{"experts_per_token": 4, "d_expert": 64, "d_shared_expert": 0, "router_score": "softmax", "routed_scale": 2.0, "n_head": 6, "n_kv_head": 2, "attn_scale": 0.177, "parallel_block": false, "optimizer": "soap_variant", "lr": 0.00642, "schedule": "wsd", "steps": 3226}
Below are experts of layer 3 (counted from 0) of a mixture-of-experts language model. Rows are named router (the router's row for the expert) and show model dimensions 0-191. Each number is 500 + 40 x the weight over its row's rms, rounded and kept within 0 to 999. Numbers have three digits each.
After each expert's rows: "mostly gets" lists some tokens that are sent to it at least half of the time. This comes from a sample of Wikipedia text that the model never trained on.

# expert 126
router:518469482519498476497463573528508502454474533557514518535473489511527491525528490465455425522487560517575539464455478504455452492480535524526559535509557547437504510459524489447527484507531505502558428487483501577408575598466472540566496545462431522493488526499521529458494415518496471411478515523408546564549506558474472467561472560552532454556529460517494514448435516583532496459436441467448521533509539534496493570435458469478495497482455448492536419544527539493502462467540549535585447469566475521523465493477496536472440462542496458494497489475529553519529437518542530481
mostly gets: "–19", " born", " (6", " (5", " (18", " (7"

# expert 93
router:441525481494436546505487394507474501418468491472427480540505467544470501502500505488481507464533505518489474459496477485525523440548527533497532469470439495449546534556516460490431492473545538528486496518538586513500491504484513404515539557492448459483537504576506486509556518509474538419440519524468448486464445532516497453533495584578525443465523482561497420413514494583523522537495455474508481590491498586531440546472430475507425511562477529491513492520504559522469504425502542496535542464513502481574517509457498409480489435484549491516480466442605509510548515497570535502
mostly gets: " 9", " 7", " 11", " 8", " 5", " 10"

# expert 94
router:537463490468546520451474492495497509467476521451400479512508558509570523463480495487515475543504531484476527508482560515537475458464492473554484488425425475468465552519522436431464474465483442487466557481437414535567462446491514509547499466506527484552485511572442582547490490537497489532471521531545489496468474584540572470470456510465512547471442484525465553511524461515487523519489498489478542557502454487437461544504582506556496521443516511498529469537432623542508577550538519486561473432434404548452503483548481509474531483545546538488440525575458535496534459507523574468
mostly gets: "a", " USS", " Bobby", "o", "u", "amma"

# expert 63
router:544543514522538488437512479515464551479467475490521492577552519497544495470452455522525533477513520491499541428440493542418465454420566491496471492468524505518540502535414521499477485469488562529489520548586491500562577450499485523454504512522532554481543511496458540528501541512483494420520438507488439518516530534518475527463452450439472460500486497480475433497472484455507540404460424484388476500500502509476514481538557439501498428446423549568545514566581466538467473607565467507522479515567466535443485478557471476459503528506470457535540529509442509496528492533416477444
mostly gets: " John", " James", " Michael", " David", " Robert", " Thomas"

# expert 22
router:446457499479493507540545526509466524544502533393546457540490570522485473432456490472449469448454465524444540479520500536485533462458517512511466458517467551528461536529499435572463505537454493433453541479534553517502508522389459446524480503563464500495520557460470492509484530501479531513508529505436485535478546453534507563536481506446479504481552442520545587408457486449491538560449545435509506441488470505527566496506554462471540529449501543507484454483479581524540467598526514483431447491484538489535496554536484507555528387483590559518509507450447568487469503479486463510
mostly gets: " called", " divided", " entitled", " such", "n", " calling"

# expert 118
router:540428535533589545505491602448527465492473448511500543540466608540490493569537523596463479486505512499467593561442571506487518522483472468526600517535528496502575516507545464466552435474517441410489538554505549532497453529443535536525526463428505512496453522539475500501517524574480510586581509542500536475552459464521495532529540514491500410474521522479500520463504498550582525507531434521524484512548496501547454504453472486521467480440550520483485515529449454501495570460491509531445503518439489417515574485505510469419522487465488513511557463466488512472518511542468474500
mostly gets: "DST", " difficult", " amount", "citation", " distance", " reason"

# expert 83
router:449493460534496560427452512498546465535445588494456457515561446534492556487494506580520538542480531515549539535527531527493499452512514470457554444494471457535469526526512499562510518522523454525557538465495541487457536503522484428511511503518490440458523547536507530505506559512469502455457472498538478518532532475462579521543426539548561492469484468425497446496448483569435600539504587479509494515494578544484492585488503505443484545587543471506374481494524505531515534506520548493442522460524533570443522546508518458572451492493547440517425495440477475482473505436456527459
mostly gets: " two", " three", " one", " some", " many", " four"

# expert 30
router:465492472483365527498479402503475533472467451447487468557524465525496482509506545502434466497494528464486471441573524519511521464528498540507528429444388512485461497533497489530435496491505483516479469488506538497566506532530512422533509554511456494445573512517514473496496515470537540441493491558465471446483487574492489466560467586559545504465526476539477493412465501619536563541509489487508488585441474556574467572486435474518471488572454497474508509518524590537490493443503522479479529462555473472541491512479508439495504461466526494540485455479557482537559501496602465485
mostly gets: " 2", " 4", " 5", " 1", " 6", " 7"

# expert 1
router:512447512524466460528521474473541539509484493488461537481454481457496544519418450448542501521485538544485432417487571545511489459499511461466478438541451515436538469495504517428524583500463519447464485533455553561520515535497513562442502430498515473480440442436500544548494481470510483525513425453491494530545505482468466539500459524492530506476515532574482619549530537503491546490446504502483472568496521399506571512520535544565517529439453475578460459464556546457533405493464491520480591510481492500477503502501527421476484454600589426485484539492544515516517494508502541486
mostly gets: "ding", "ging", "ped", "king", "ping", "ting"

# expert 87
router:506452479543429596545499556418457480530456492444530576530544539488518420510492570445513519541452465472430444503531491540493513580508490551477473434566537528541509523524534521496509534468561545531459450510463493537485522412533525544498503538506492409502497531444511536501476536440518485488427439493544544538575513488480557472508514458502494497476467458471470530501464492462449498504542514530469459560499465446497462464468471518513505513537539511522557471475461532441449516561433537458557495476506413513557409558552511456458565527479465530470545537486515558552515556564565500493
mostly gets: "|", "    ", "See", "      ", "He", " Meanwhile"

# expert 91
router:587467442547479484491515555492521456586454435449511546521422465528569410549561525525482489417542531481459441497567503469522478422535510500549526441502559547524435434486527530513475536475477536483466538489514463488440491458489492509535528533538467492540467442497462527571511512421462556526465537527550571505528565541488421502451465426519481456482562467524524513490516475494509552483559551463548557495455523509458515513493487487551504559549516495536445551496452446426445509542509445476483483519543528506495517466579536478505495575541450415524491486507548543519460476450481498500
mostly gets: "|", "|---|---|---|", "|---|", "|---|---|", "=", "During"

# expert 79
router:514444482570541450510506452499501493510478456548541480531502541485504517468541435506461509509507545525509530472526428531460500522485528560461494494498476556516547389546462485506479557460471555523462502509453518524585564441548470407430478588596463559481545511472438457502505553521514468412518444519519513470469581563533480552508487521554411476493451485511533436499508455534506422406512474516497531441441504509596523447543549477521472457501474510530519496494534539522524505534536457540478420499507493480488527492549482548498499526534505429569553549479457508539531509451507493561
mostly gets: " San", " Pan", " Bar", " Par", " Mon", " Ban"

# expert 15
router:486550485465488489482582464473449478464588555457493503495481464484488536437487495517507476473515427561553493460534545457485497555533473493564464459553513515584491535439483467500419527542463536566497500530548503451484535534532505439504457526500493568420487557504482601453497482544535528434405499456552570523445477508470473465498529459452508508476500480472504460505485563545472512563546532438447445476467476509462488575552467475437530532463432535510500519446498511539476403457514436528474445506505487448445458514508555548425479545482444498549463462530525575491483503515468552471
mostly gets: "hina", "ico", "ón", "ino", "ović", "ato"

# expert 107
router:518517521532446506478488517492435533438488501464453538470468442518430466495446479476435470447514438470479507506517439486478463494508515513530479489478475538499596504545533550466503481470544494446524502503522441419523563498554516517561464553528552566546488501578491549513488518547507384482496509461526505504496452464485519533543499526612529512477523468536559485558526468449428499467481443527510526443496562445489564517544490514451493481512448535540513504437518418478500516490511510486528503524580483512503551465461485533452601571448516518558487491525452430505562527490461373574
mostly gets: " la", " na", "To", " da", " so", "So"

# expert 69
router:422531521476484496502560462492582531447415503538371498501490492483568497553498520483506516512532522497562487511462428466489496494525391461481478512538420535518546470479492486457433433504502505481459411517423474462450472537573537576446458481463480488512463539566550466492472450512496535460493513475471460458523517514561571429554447554435542530466465485483524496482474545469530476527493504501468530523499464517559456517510471451500514466470434511532434499435487486464501460597415474489531510532502437532518534466513537564521446529516435451570472474530503482462478478457515534456
mostly gets: " JPL", "HO", "US", "&", "BC", "MA"

# expert 110
router:508458480579540500499480443506485567512476466514547514549522529489459517503530430511508515470448532522479501494515492506502538500514538532410506475480457532556472511544471482505457549482450551562507540539536475514482518401436498448445488559585483552500566497512470491534478520494531503436485470508517483516496555563527482552510477527479426428540440443506503435457537506520561470444495496528442424473416470482431519470478514463536524391456435552535574461486555559549525468591484449564526518546550513493474449466551485503469465497542509432522570535498442545541493474491523417504
mostly gets: " Chris", " Alex", " Nathan", " Jack", " Phil", " Christopher"

# expert 119
router:456521472514539505466476513529482430533572476446383456442543489520569511582500558508505506448473552515540485550491526552486457577446527478474506470473518495479614439519500515426537510466527544461489489509467535531532525479509542458497467497443489502538529469487564482513571525514490442478478546499475568516498575536500528510485433425518496477464510529442496470551497544517439493500466537443542551533594480588523457487589459506544520507579461568416486523458473511473521490486533548508554563469546494568514542475526534457533519492466526543487495557471494478530445579495494544455
mostly gets: " the", " nearby", " @"

# expert 6
router:531519457528566537458508481517436571512503464511559459537553506545517515443464453488462512451486546518486519503526457504478509482517550487486496517489477495519581500556473525497415516477498551603442545533538487472574513409446524489456529510573482512523563492541510511552482514474495523437513487545475467452472587529565509554515467420503417434566425486506478449483511486514521511430449476496441483475481478561481525497496544509551486388471440562558530470482485515531493450554493480489566548560537491510439484503542460498509469514527491476534634551488457487546502538528538441502
mostly gets: " Chris", " Steve", " Chevrolet", " Steven", " Hong", " Kevin"

# expert 76
router:481545470488537451508518440450516450581482504492505499402446507458395448526502599451516557469538524500536501471550530501449463504461551494545512515469459478455590522503444510529412510474563525599471533428516448485485531479514511519503465429522513490499460497470503491466489511487436533516422505501557427495489488458474521433476478525466539575423457509445488560477511498488527496559524447479480491540486506464495437497505492589458499451527374504497516514518620550556538534494473491459542470496519470435512529470483433445492492522507471518504515509507474562503475437508462526489
mostly gets: "hina", "bha", "awa", "iya", "ara", "giri"

# expert 96
router:548519478508460490478497508499450480518595486473529470512487503474524523522413467529475451534417481504485461498540485502503460483523511462538507484516436480504529518489511507473466521460555490549526514481474505485476599479503568479527480461459576428502515524450573555584477523544531549487509446453500546452442479413463399492491405455478492536480564514455459467491557489449555535549526485466444536548559454528555454472478469500532473517564482461525520512477498549571529453549441501485442532594589528568438554540476528506506501527482510510462546528447487495578506460537476412473
mostly gets: " Socorro", " Brazil", " MPC", " Missouri", " Beijing", " Chile"

# expert 53
router:557467526538549556508453585523520491482485452554497488547463533503492560457503513501558490499468448451487518510471528523484520496535429478519459539501492509500503581514437486522535547498515491500386568519566491478571505503431548532471501493532546542478444481543496467551498494530528468575461486465490520528480460524482443476478568484460501543440515550490507514424543578467510515488464520489449557548541471491483503555549497527502503448479556497471477453573516468462482461505525584529562451417509470478467549556493537430488489552587477628578513477473526525512510590425451492526
mostly gets: " LINE", "ddy", "ck", " Smith", " Beck", "ff"

# expert 45
router:442549558457459507495463423437513514496504531496541515459458504495471472481520554539511430466499496470525558506531451504578500446471523515504467514502387566572507560505453532560493468525427441455461541493457530476485466449480426504490513490490473478550498469509439515490553480525575541533582519539480490478448542486429458499512483584540446478554457508472463501589509457435499485426502458495529505491535588531486576475522563511492448550517556472545535475428593535530507570520518444578479505447575516486435557521509544527489482522524546488548521506486520491522503480471508460525
mostly gets: " won", " played", " took", " make", " win", " take"

# expert 116
router:534477520502502558465496492499449471545531479543464494497482496465470545529456409473587471533513487522530537474550574509470460430512545466531483450547459472452521518554483490460522456606548536488510551556547511562559488489477581561518485465490557494471547464427472514488509450465527512547490531498505548493526514559475467576541460507533484519462497568504499493489509483444557519532504453410464509534571446482526552570550482471447496502485522548460537491458535436493588545570447601500489562522510439501495410568494474500439496438485483525530439545464537542487509540548483488464
mostly gets: "moor", "ić", "ń", "mura", "poel", "berg"

# expert 123
router:440498487455526455553479485522455508527492538508489444479542569506563464472519549512467522459493477561446471493442536423549492598570462461519513483455536537641446582489510449519552479537514507505593569485548534477505536537510555495478497493467473545498449519469466532533447509532466503493460439517502530499500502484511492473484518499520506410508536500536426471515524555519484557533542547515457495438447460490453562494528479516403503497480455454444515526498481511485429500430521601452515460447514533528513486489548543432478492437465453507455464512484563498440523560423483525531
mostly gets: " particularly", " especially", " generally", " mostly", " primarily", " directly"

# expert 37
router:470512550493431505509534524585546508462467616532552466529501517509490516510536417488537468462496455510465501572510525514550535529508539525548469542548445463455491469445486551565473556495438480557448479491455463435493413523507513500554563518487492514562503405582551547482498466524466524510538432615494605503501502470477464489537591449579478455474509515491522465486473478507484476478460513535545504475548469550482526509419495470488505443499536516527565564528455497540495519497441561559550553491501514416459474487453543497504515525524508484456542485498533443496548499563481509480
mostly gets: " music", " film", " song", " guitar", " album", " role"

# expert 61
router:513466504502525567499457527496424567498511491526510421529510481577468521487513446500437471468483531571539535489535417473504525480550490484457509465536534479515602459536524547481510561482477511564484545528546550491510487497422545495526526474486453510554497492529518473473492507535476526520481529536465439518514559561502544498518501472516384439604441513542523489521518507517526479425526449540475532444562473478509499472486567516556501347420485531535507452465473526505509454530463441527538508536542481487469483468509468564513477537534478471465569527475443469534500459541527380546
mostly gets: " Chevrolet", " LINE", " ±%", " Socorro", " Toyota", " ITA"

# expert 67
router:530448580477498540570537549431539469552459507526528509493507463541558434482504499456475581537475536521507426496483475487525497557545414536508506477441540474443465521542449415515500534517481476490489522475571452438498502475445427449582479508451511515560544520528508506518481533531526439514525511566532467456459524487485528465468531466483579534576424538512506530531478527476486480545529527524541576475523525496484481608455516473434523530535448443495486461516541522538435540429533489477486562561559486505580494477503539529461498571549468485499472475605546540455493458502486504515
mostly gets: " and", " or", " but", " &", " while", " However"

# expert 80
router:513512503512565534432484494496522472506490541494415495519478516550528512477473517544560490543470542566459562476506523450439506516597452451496555538585566510533464561552535559498524449507473461510539580531514500535502464522484504455519504451474548499497482458523471427482468532434560521458502462513472465469494508474394486569553497475462486481466445435498442548467523609492446517471494539505506454469447544497493469528443543538495493529604562432516482473486534476482440553468428555470447539494546533493476530470443478491540527443561587491519468518518497475494593495515510488555
mostly gets: " not", " he", " all", " they", " she", " more"

# expert 99
router:547458453535493435521463536403563561488450507498454555524520553443580441563524552474576469520490555493480505449496492536482512569453470559491524453489518446450508540485525530464508553487482522538501432541478479568525537502576431556484449511450498475474537497429501499452498533499512453487455429499489579484482477477473454448422528480418523419519434466494541551508534493447452435593507458555518493491478454489529462439516524561483485484515517509538532483530535465551460501473456558458562508534492452567584491515490503511468482474538473553474513514467516474472427502504527572490
mostly gets: "-", "–", " multi", " Multi", " van", " "

# expert 3
router:497472526518532431517573479474526464414496475550551505558501563466520528484549577503504437477502512509506472509562371506482485548462461553489614509511547521500578500478521474489509497479499555542481511526427461571517576462534462494504466515496500483544487416496458498485468504528488401441486490541475546402446448495511507461529537529470538486485436443493492498516506476519533433448471463552536506463485513531567449472510580503489482439505522584524464526495567482522490486413513470491499426555458468496525559525475456486506522513544485553562551477509444463440468493464566532476
mostly gets: "Re", " pro", " \\", " con", "De", "Al"

# expert 92
router:487579442560454500509506537496552484494528508492536492470521440442544527491530526485522489451549481500492445525573513490438492513482429499541498465482506485527497517450548469521518463469459482563468524506515472537598559493441531535440511454469510421515571437512428483509466505426499481525418528522458493556424477466518525474534414559511515480552483548508514534497420445503512484405480560537476498449480510502441531462478484540560473496553499519548554564530528545545417467562507525500522460522439431540511491510434458533515561448537476518535530527531590501481523440501571508580
mostly gets: " \"", " [", " “", " (\"", " '", " Died"

# expert 127
router:521507527542519512522537513485499576495479527434462499406507466531451530468505528538562515431491541464555575503434507491491451465448546486494509464460522501478571562513489463509479487483540576475509505499560489519453545559429493451531603553585482506595558495526530534495460515512485468523543518516483513493505433527450515464539499442479486455491480518505520573551561464474463497521508539454555530492465503548497516577491443503511477409521531480502539491504476472473461413500519523457480523443442516514521524469489380452518532449570621453504473519436501452541493475442469515438
mostly gets: " a", " an", " several", " large", " different", " popular"

# expert 124
router:555450507453509583519467508511485545489471486449487524475488480530517441519525541537507479480552431552536577532540552510547539477493518490434522544515471439484466541467545583589583495524487440489478495485543458490489429444506536566504530467519480466458525432564588436452461472468556493555559530503467436477548469495490520582564469552501405523543484460507479457543512513499594497476526443528463451484501473482502555537449532553514498427494531479483547460510514442510534488494445439485476550481510497497464455498453442520506456485483538508536608507439491466526547530543551460517
mostly gets: " LINE", " build", " Additionally", " Candidate", " protect", " check"

# expert 23
router:535576459455542487546492457424528492505505544472463568510532437541482439479516532551428531475504496529499564499437520455412492466575558500464489494469476544555576460527433472459547473452457512503542431523480484470478558524517524554427455515571543493475444484578521491503486476554477574497442511495451459493426500466537521439515565380520486496513463503516477444497506461525506418506441498487461466493457601534528461514507548469489494507502506507498474509516456462497543464554538519505487490525458458454480525513602521551454430476495470535497524532544477476536442562531458467553
mostly gets: " van", " von", "ø", " Jeff", " Saint", " Peter"

# expert 26
router:507503592482495540514527417470491508478527512510447483496508414533457565466470437492523523526544492552398557468475417530565457520467484507558458461535524559585524463518456467523526486518481513467500411462499524447465524543572536564504440502490430468556447409482514461483565506522502487408562585525524500560467482509480515508506515547489445418500492538513479550446529431500482519555487497503540577490492517461522529549455489460497470524411547545485499487451532489514565507540470509472465469505442502416511470466550514536505482490453533432536478524554502525501519521577479493528
mostly gets: " stone", " million", "century", "^{2})", "0,000", ",500"

# expert 104
router:504508477503445450449464505563505428546490486426444459469468460486504537494538516443485569502473510581524463463510426514430523490448499511463559500543462505569586509500535453497534532535477475466541490454504478527532497464427447510467548538498486495534436539477486508580591528472451554561439559510475576574529491503480478460436498452517464444489561502474498510517517517564488469538537506472470468502561452520479484546494455511542528494581493493429431492508518536443487539434565562539445491449534409519490556485475502465530531467548449549516468544494530473501413564475474470461
mostly gets: " the", "The", " The", "the"

# expert 55
router:500452558528506392476617541511557563449512490533521491476521536468459529501497573522516563458494498542495489486491531495558469498506482470531569470528524507516608486552483447466448426465546506485546479471455492441429588531428517422520559528504472422568454516491478499494500515503473501524533536486393490509504464499492497482499473512493490468471515532494532560487531502446558486494529560508554577477481485473533527547458459545536510522462509569512460512501443514482487511463517556465478510525482473399507559470493495453501596573536533463585457478469485452433494466456464555465
mostly gets: " an", " a", " same", " largest", " main", " another"

# expert 89
router:588469491570548490512524441465493502518491501429496529523516484547551512456484494467497483473458536528457422478425592520533471496446448480449491532488500483484471539448535464448487552459570407487581497491420562501525503547477452521496479480525496551481496529472550494489554440499549551550446556530479497550504499485485498444458479460484552510448425425510522576493484520539502511466420597429511445486528479477452509488575537514500515502506542487545487519511497498481475474488431518454482481480501565431549478494409528478605515534491535532419499524507497455422484466555468461450
mostly gets: "th", "st", " third", "nd", "rd", " Second"

# expert 90
router:466532429464409515442496509497449494503539570564535538427462505539505426472506567462492519451537392447487539444447495476553478435498510589537513495541456521500470531554514456563491424558490499478542574536421460529461472436497472463476593554511545433529479485467482464551536457461517496505521465548501489510492538471446485536499507501486544542569549510470518573520518552488495559468566502518448459513491560466495546539525580538482476504609530497483481450513543513468503534553460504541483491498523507455447557523506508528494486540521543445527478441493575490449534523492507479548
mostly gets: " is", " was", " were", " are", " had", " has"

# expert 46
router:459508488457496489489517498504485461558460558456480571478442475510589501492546500413526509561515424539510595517472537525439499562469493497460470440436403534534534504487465479454466527527477465515455476497511550493447515460471458528535466481611516550443495505454477489470536519480447557374440534511526515505478473514496463439466493541421506507475532532546499586428558529517518514483435575429486417522510496491448507570544460484444506502448500495534466510538550495555531486517494556519490543469482501473501459526519458563466529504487520446535524484518472512438495506497473541600
mostly gets: "hina", "ń", "mann", "ová", "gård", "ič"

# expert 78
router:511573438435449507473512527477451494454456504489447482440421485487527479444492490499550515554520473508492532509520499519464476438447550470515524529528451452445578487506497434502516472529502519480487444495478486513474508453524481553407433500499524568483501504482438507486508484510531427429592551508514425528491450504436531566533526499479513523501550473448453545551459446489473485444575478527529550444520519434567581573487538510482481524510487518548499543465586450509475547598522546524387523451495534461529520575522401502538488473520466517479511516487477521526531525521465457558
mostly gets: "น", "ा", " says", " tell", "ر", " ال"

# expert 56
router:460532501518497600510453521459447510509506498532488496482504507450511453437540432425537510489477549473418458459507488500451496487431420511552487480522499443486544459527467472552539498535472539476579494472456554399520568523536494498476480447468461529505513492478508526512501475518552506516502519457495531553557418587526534476486512490436473493424450517474433566532505438498428503537475495516449490497544487541448560491535476466447539478551454448419527508506463482537527522412563439543447496539491544547472456519517542558374461469544452516515479488486482456570475479497471541463
mostly gets: ";", ");", " 0;", " 1;", "\";", " 2;"

# expert 117
router:524526428505404510469551546482453490531523465488471495536480455465534512486504456471574530517481478488509557540512502500457455522467431488494491531463476550517491449452485497487514529543496601490480546469518619504531428483494457478506432508567515573462503526465451465478481506495488491437427521476480543538459611538446481422435493511456483562493557561548555476406515580520522518528497563417471484490481486510519463558570425481510484468479461544460451497519501514518498523492448469467484487494449513424520431491493441525451491509427471542440563482476506519487448484529447566520
mostly gets: "yev", " Moscow", "moor", " Janeiro", " București", " Pradesh"

# expert 75
router:430547441456536490522564429476517455501567507576428529428458474489556548486492586474479490515539505477462541452534466494467478594543562572570480420515452505474561438466427504490493539467526507481576449501460477439464527525546535528539463503508536549499553423529470561492507491508530439475478489515523513431391501491521511511536435535421510517505463489567466457496512441560496509414460476499519499469483555505462488524553465546508470479491423552520466462522534460446541525540509487503472484562535470493473545511533553505524492408488552505529473530533491480516464472548516529525
mostly gets: " Ka", " Ha", " Ku", " Li", "we", " We"

# expert 17
router:544523469551495533572500511480504499581579462538551463538438474439437566522487459445507484526407494431431489491594466464561502537453518566560453519497515499561515480568493520511488507465522500472483502485512538551477464516508547460577453451503563503507474499459482488524494457458515470550533557522453494461513486496508517459550484461576548490482514505424481439548471483479523507567424457480449525547563456551582460450514482508535478469524509456459553488539536448541552579534500538498471541513469534460428527520486448443530528499386515471466466527542487554455495513547479547497
mostly gets: "b", "bal", " well", " Iraq", "ban", "bon"

# expert 113
router:531546507485524512496485487501558423448495515520421529492502450513518452440540493444449541502463527492469543426482487495490503547506538468382507504502552574454519490502447478527522538598512489446489520492478468484522566551542514522472516494464456558497569466434571499501472462522465554376549433498545518465474502507518502460426527479533519516487505495446584452559499529477500507544450494509529473588572473470490572494526485457481488534551457471481387501501513557468533533462559514493460462485441523526548548488481404528471464531453494537462458454558522537496517459521472544556
mostly gets: " 4,", " 3,", " 6,", " 5,", " 14,", " 15,"

# expert 115
router:568469565527539517502569476548496590486545482529535468506520411527473539415517462481543465498471459559460495525554463496543477502464535446513559487534476510485589485493498528599525542524582505492556511535551577520501533521542510468541550536515452531572546517562466483468494487527457456475507512511461455479461491481467573480480537518476388471492512541500562442513491533521489561471466509530580577455516492472528470485435544468541504428435553582492542587469501508538439487520480549506475516491533466476525534488490497533519526529523549516558552529506426456538549559463498488550
mostly gets: " large", " Greek", " small", " human", " private", " black"

# expert 47
router:442491406436520471555463526468503480427489491552468473400506508534522542507532451498504512516455512449454474505451527506455492531584552503467509546481470507528553489439507500454587509525469551449524521468459535507456565565437502453533447508457482485458474509522455476436566509518460459474460487451469431519529510500434467562526435497496513461545523544542461487540552496488469492446518541483486506483524383485449548446574531553421532515425502515543556520465483556472459496543534485411514506473491522497433486488468562488559456477419475471537488556494496493461515409529528491500
mostly gets: ":", "):", " 7:00", " 5:00", ":09", ":23"

# expert 31
router:467473509490502456466503467424501490508483542490489428484467491506554525557514526439489494511500512453558501504538577479567476473514434516574511555593607505546551450533500534527491469480503495508496528561465520520528530524472469451447556541494468524494448584459557547448477428483526481496499538493477456529405559567453532472510517482496574562456456499485571580513544528532431557440517549494468543431446467566499487476572556472460506531547565489470550466486446509483541539498487550467463548455484582480457550480437504482472453449480448457518501526491482490442527496529504457482
mostly gets: " first", " =", " new", " second", " third", " last"

# expert 27
router:481522513496537493562442437513492514516504458517508525570467477459482498471522467476494471446509452453505462512512471502435477486465486439472494507531502441507544579493496504486489526452503533521515505516452407491489538476459520524497485468489579564453550479550535461576510524538513466559447519494454496459414508482505511497523483525480443567464563500432463522443494471451537494477520522398478486472575498524510496532440489586447475417573487494455485501585494454523477460542503472500596575478604452420535586505469483489440533488460575536517596537483477507484474506486445470565
mostly gets: " Bros", " Lind", " Barr", " Silva", "ophthalm", " Mc"

# expert 50
router:436510479425555526534522464507470547510462496556489475441514548495567464411557503517457525468510536535489428510504555466532452519565559470508533518507454462614524499447555483442570533528497541489539534468494553515550547500489539392472477436437469473454480506461507519458510531486484474500528442446524426544476486493480447529479489467497473492533552523554432479506521472471448519466492580496490468533494419489488553423584465477419494522452517518494548520547479465461459453522516535407582486485524520549465514507494575461505507466424467523489503505465530491484458428540500531451
mostly gets: ":", "):", " renamed", " Arthropod", " Insect", " include"

# expert 66
router:590500512473543560509588485487462502416477491461511515499471476577476533542438528520493462520501445447451473604603477498530478437443510508527517499525497545445569526480506490516529478561489435480484538513491551521521472464530535535451492469549543516468513460564511582433477468542524485491505479532483532437534481465560535492555492503515507517497502436456506463493509555536505437407424502490566569508458524553575492480509491492488492443490561561494556548489573501505454490485413497493445545516482523517495513481531456487539516486463491466498540524465488450451591593469571452557
mostly gets: " c", " p", " d", " t", " b", " f"

# expert 122
router:509474475558530457520549487476429513538456485446517538520512519555474504493487484493484499438512564494490475480541487493464496539554531501474506520467508531545509478509551476499442459468543513566498651546509442476563528417484523464492509491571544475489532454487486499532473555464481436492507522552428490431477548508568474580533491562518460452506399437509465484503476494523558490417465450465544468505481525503496510547436500514542499418475458516515506468512533476472489472484516464478517523548535506519479507503527392474486485534567498467571632547505449493508543495548606420522
mostly gets: "In", "On", " An", " At", "Take", " In"

# expert 18
router:467577448531460434502507520601504467544529511419426464422461433478535548546503545515508541493503529565496472498451434508477493502427513486424516488525480464532616474501512519485554511489507496468521442458474502503529534497471489484469498517493478495544465541461524488588560508522470534527433528471456532539562560553478482460441463443432506482470530516489522470539480434549470469542473521489523470567516489547564465474565445489516513551578486431506507440485527490454527546484533535521504479447526447539475568457491535524537487472490478565522517575469475459559387554438513505497
mostly gets: " the", " its", " entire", " his", " their"

# expert 81
router:488507561473417520559460450495599434500448487498529470524532562461533506496522550535531466426516482505486573584508477535492548528552447458571492523561499486505509486487534589438579491471425454503475461531472513442496491477456499451515469550471448489510525418492497479492465455494532410524526486522540502458535451455449481441557442566525527520515507507497471484452469458472503435479484518542586530434472561499529516485475484483494495435508519508463512572496416541475506437523489441615486455513524504463495458453496460509494457451543449507522536493544449476436538473537479563464
mostly gets: " \"", " film", " series", " album", " song", " band"

# expert 60
router:493415495504441548441492456475596534525450548431480505497520457519434514472449466476597595466484547478472485503544458507476502512495486478485501474564463459530477509564552449504515496520483511501588493492528460510456471469426451451447578483554490431487494540467449531509529529438435508519462518548400505534536472537429488565423452430418484490542543458459481514477507521592471559477543533501491490514471448484522478550428463504514538516539456467486424476462488464502484444548492491527478538477525481522516512483452447484514513546563533525566515538552467508546475441497494436499
mostly gets: "The", " The", " his", " their", " her", " This"

# expert 98
router:494496475504535510458486549483575455481491573528501535475585431514563493474520510455470478507455448457473553453445495485454539541479540455446507529525505534453496460477423482533498509579489503447563501530547442485515485522454472449471510454453509518504549462457525517559461437501421541454561423516544538495449510482493514474411533499552505537530476485427513464509454541479546462532489563540468512566526446472474553496543446527457521558526497456451486489429561573478514466465557515488477511457418526539552491493503452536439466535466418492503463430564528531450524418535521462548
mostly gets: "),", "\",", ",", "—"

# expert 11
router:437484501481541453492517476451532497440480499457501549540471580490467551529511534522432526462505438500463420499551512485583498558467473451510523481517451538527555556501477477410451433468546454462502446498487492515441513533555549505481484500481445520586469469546423510549504549481478524442511473573507484442492420417540530537522459475445556454531435460417485485464493453479529530511470550532512421462434474501424492500534470493496478576406459492520521504442501532525522507454522496444466470476489519482540541468495583443539453485520475441477511522552428511469433502466497519511
mostly gets: "See", "Al", "ym", "Ru", " Pla", "Tra"

# expert 39
router:496533498523432450423455577430495487549557487507540508531524488478408493545488442536513440471446421438423422500496472489448523498459463437479518517550507506584490556504475528489543500492538546444498483535454534524544535504474531494581499499437485486413428458535535532503560479518466526569448410443543476489522580541446505460520533453470532500440508529480495572511544424490520475502479519459476440551530461485511552450459512450553533495506516521500552513444496548514544473520529565463449544493554485564518525518510509451463521482543490515460461452456486463545505490566429495481
mostly gets: "phone", "morph", "cia", "mes", " Mesa", "cca"